Experts of a small language model: a shared expert of 64 neurons.
Below are experts of layer 9 (counted from 0) of a mixture-of-experts language model. Rows are named router (the router's row for the expert), gate (a neuron's input weights, with its number), up (a neuron's input weights, with its number), down (a neuron's output weights, with its number) and show model dimensions 0-127. Each number is 128 + 32 x the weight over its row's rms, rounded and kept within 0 to 255. Numbers have three digits each.
After each expert's rows: "gets" lists some tokens that make up at least twice as much of what it gets as of all text; "comes before" lists some tokens at least twice as common just after its tokens as in all text. This comes from a sample of Wikipedia text that the model never trained on. Tokens count by the router's weight.

# expert 14
router:106086136185153197111098112136131132069176062148113116147092124102088176165076193108171141124129137104115142165126165150142167188186111192095157154196111173107080072084086118140121137150103187124126177111164092116116066117129106091146158169126108118111169137072123139109174129120136115148109108086175109099142124072166108145123124165154103135172105103128127129103113083113120056134109
gate0:136162153103125124094132089183106139071164166177204106164138097119170160157133194137106165144120136098154115129169155130160154137145162121095142083123093101116150119125103135136150120117100095119138119114139082101166113095136129125133095168109143029101116130224173116120024133143054127107102104104164124147081121085073106161143162145156128067149137159120142125071106116138075150118174
up0:152147145180155160159156154154155134130164140109121112115149141107090103139172122167059104103119094148066149112086108167127159132105090106138099148130119108109183143122136134127123139116146108133109112132148134191208146159191097125107171108130120149114133207066071148172063090130172146131089144112072038082089122151068107087121105128127173142140119113112123180131056152101100104183167
down0:146144202109155073140128115131130095109193136193127083094120171069118126130163188105158093134160143177113137111121115120140160121111161087118108137142119093121162142143190053090168130117134175047115151120085135118140110109124137119061146154098171131132072096109137143146129103164071087154130119131159099161120089105134145212139122165149096074164180137081105136113198085141160104099162
gets: " it", " years", " season", " him", " year", " time"
comes before: ",", ".", " was", " in", " to", "'s"

# expert 40
router:071131201110139108143124119199143147141104102091155174159134119092174141090151085105088160100170092118105128089111109126136165095162105138080178122189118163169161085152100134072144119119143111108106107150142100088168154087112146143070194179092133175153126157180090072122105192155091096084112147171116162125126158078085147163135160100141166157122121134099086151127156177088080120106120
gate0:121142119120152099164150096063118115097178179106118130046137148141104129170120155100131107114114114114119158066114156104132134106117075079204137132185190141133125180107097004131179113124091139135156152124148094149096107112141113138085140110106079147111118137124138137179134157107121122126133101149172189120128150178145129161112079179087113055198176185152127130137140084133118106122124
up0:108138137103141117146128099120136133141145213107134161072151161150138081179169085081122185099158095125126127046077142112120154100160066149129144114163155143167134101119074068114170106123114127087151096125128095148129127093103063142101186173112070182144124177189099142195098165159114107118171099146115187139140153095110134158096105129090120113188130144106080130132162095100078153110147
down0:146119104175135133139135135077106131129148126138124192074111118141081115117078113109134136068099122114126164080094202155174133107146124137157134061148104152108135158110152137069109156115120129166118172106115182131142128109084123131079065101094121116133088125147137100204135138121188135171108079175136146193103179136137127108065179121072128181136153162113114071165111175179132150188071
gets: "-", "1", "\n", "2", " ", "\n\n"
comes before: "9", "-", ".", "0", " |", "8"

# expert 37
router:112121112067069088136105122102158125144132107122082152141186172176191115096118119106130057186101078088143147131174146094136163113128193143154118109081167081150162140144069111146180091102097113099146166098093119163086150136120116149142086097086124095103119149181168166079146087154180149145158101143178171095143090156134107123110100134181102126136153125142082177109134104085203108114123
gate0:153111135195113143162110194120209138113143111129127157173118065120110193111100130120106121184107106105072178235149129137104145138168140149111117121105116106076122071110119134161076133177053075114104103081097100170186096161076127103139137112120090136141127085123108160149098136125153144155042097087119145115146169170122130090131171133136155146151113139158120106085082130130130128137163
up0:060166153083145121093135074147091093121155114172115115118145193118117095129123132113216132094169138108159055075159146112144106113131124090147162192125189146118101143098130123116191100066128139131098113110179117090111121101152076165121159207028174169092117170117130153099105131136130072101156131140134137133133118108110129182110092124141128093098140153127174119131184139157140156141083
down0:181125155089166113107098098152152154147128141170184115069087099088178098125171155093085143160085171146103103134111146112186095162141125095078102123156125158069116126136154130005114180155132134149100172094139152156147109128143169117112102058202155112155103126142172128143043121125157134108113142103105121166130096110139124137147147058071135153148093144149078123114137158119165130118106
gets: " and", " to", " or", " at", " with", " than"
comes before: " the", " a", " other", " his", " was", " its"

# expert 16
router:081158140168086102105197117112093130125117077112105126103130211179148151152083110114176117152130091133110139093161086114125148173090114149126159126088136158119119093178074149132127084043151134154171153120132103094092130098133057179126132145109165067109163146167181125081145123105106137061152111173149168130153131168171119155105059098148097140087177133151124106136161138166138084090163
gate0:113103175180148105135199077122209157068168144134135156127106119145130147161135121108114174093129179089154142129083125085146136172132124141118125159139114087119145166097131172138102165103178092106156170153113118114204170138099132092060095173144122199109107076167069145139173134126132086103140146159149137100142057133099087151095114077100134092130091144105130103212117129146115088113159
up0:134128075108105156131073207132049114207117098151116139074109098140116101118115125136136065157137137200051131161164141143098088107129096111136098125120136170129109093106123104113144095133141150120114094154131113124054111134188138181162167112061136096137141167110180129101055110130130156153105126111107130147094161126161174141156165179162137147125176128148116110053145149190133167167126
down0:142178163135125129146147069147085138122124108103084138123110130166046069138160141131144171076131134140098034157137073151199105122189136106114145075105129085093139138195131179073130061129167153099151184167103197124140135164131162159145092077103156133154172095154097144118133139108091146100137113091159186127110116107148089163100130088120144123167155077107089155128116124128102154135117
gets: " as", " was", " by", " is", " were", ":"
comes before: " a", " the", " well", " an", " part", " he"

# expert 9
router:143141101175107161078141102109069125110147099140137139068153102132174163129162149203159087138117148134064144078139169107151140108137061090093168127142092142106152169084135152160109112136137099132093107127121089125193109178126131091186111129184168129142176136100127180154110151053097087116081170084121073159120110102087074114083129150146127170153113115146077143156161122176111099120189
gate0:113171114137139111121092170102113102157149114128146083119137084101138121159122132133166095057188131128111116199086167086143165130120122135137109108057184125118118185155125155123156146123040105086107107128135110191151106143116137165186103103155173101070116125130096122110127149086144115152147118175069120138126218182151069176074170173095113086150089105157121137155132062152127130139144
up0:153036124134123110096137121111151160122090143133123158157156139142078163144116157152074072174099120155115151060187074170177120162105165198150111159141097092139158095153148111127123103151155147118166143144114147111118178099122135084081099136152096108120153112175139124163120118197127149141122172080173167143125048072117175095172137099132166180119135101117086096109055148172122109104107
down0:128136101092101126172129150196074123105110200114107113118133176108160078125145120127105104146088145187127088125129100128150172132122115092086134116128137100101098119136079139019123162077095078160117154105134119055144170167101110163145105106108080091154118106158162123073167103149119129138144132160124134118199176148083173136138089152159148111123129186126180174107179160178122142086184
gets: " |\n", " film", " football", "ist", " player", " director"
comes before: "|", ",", " and", " |\n", ".", " in"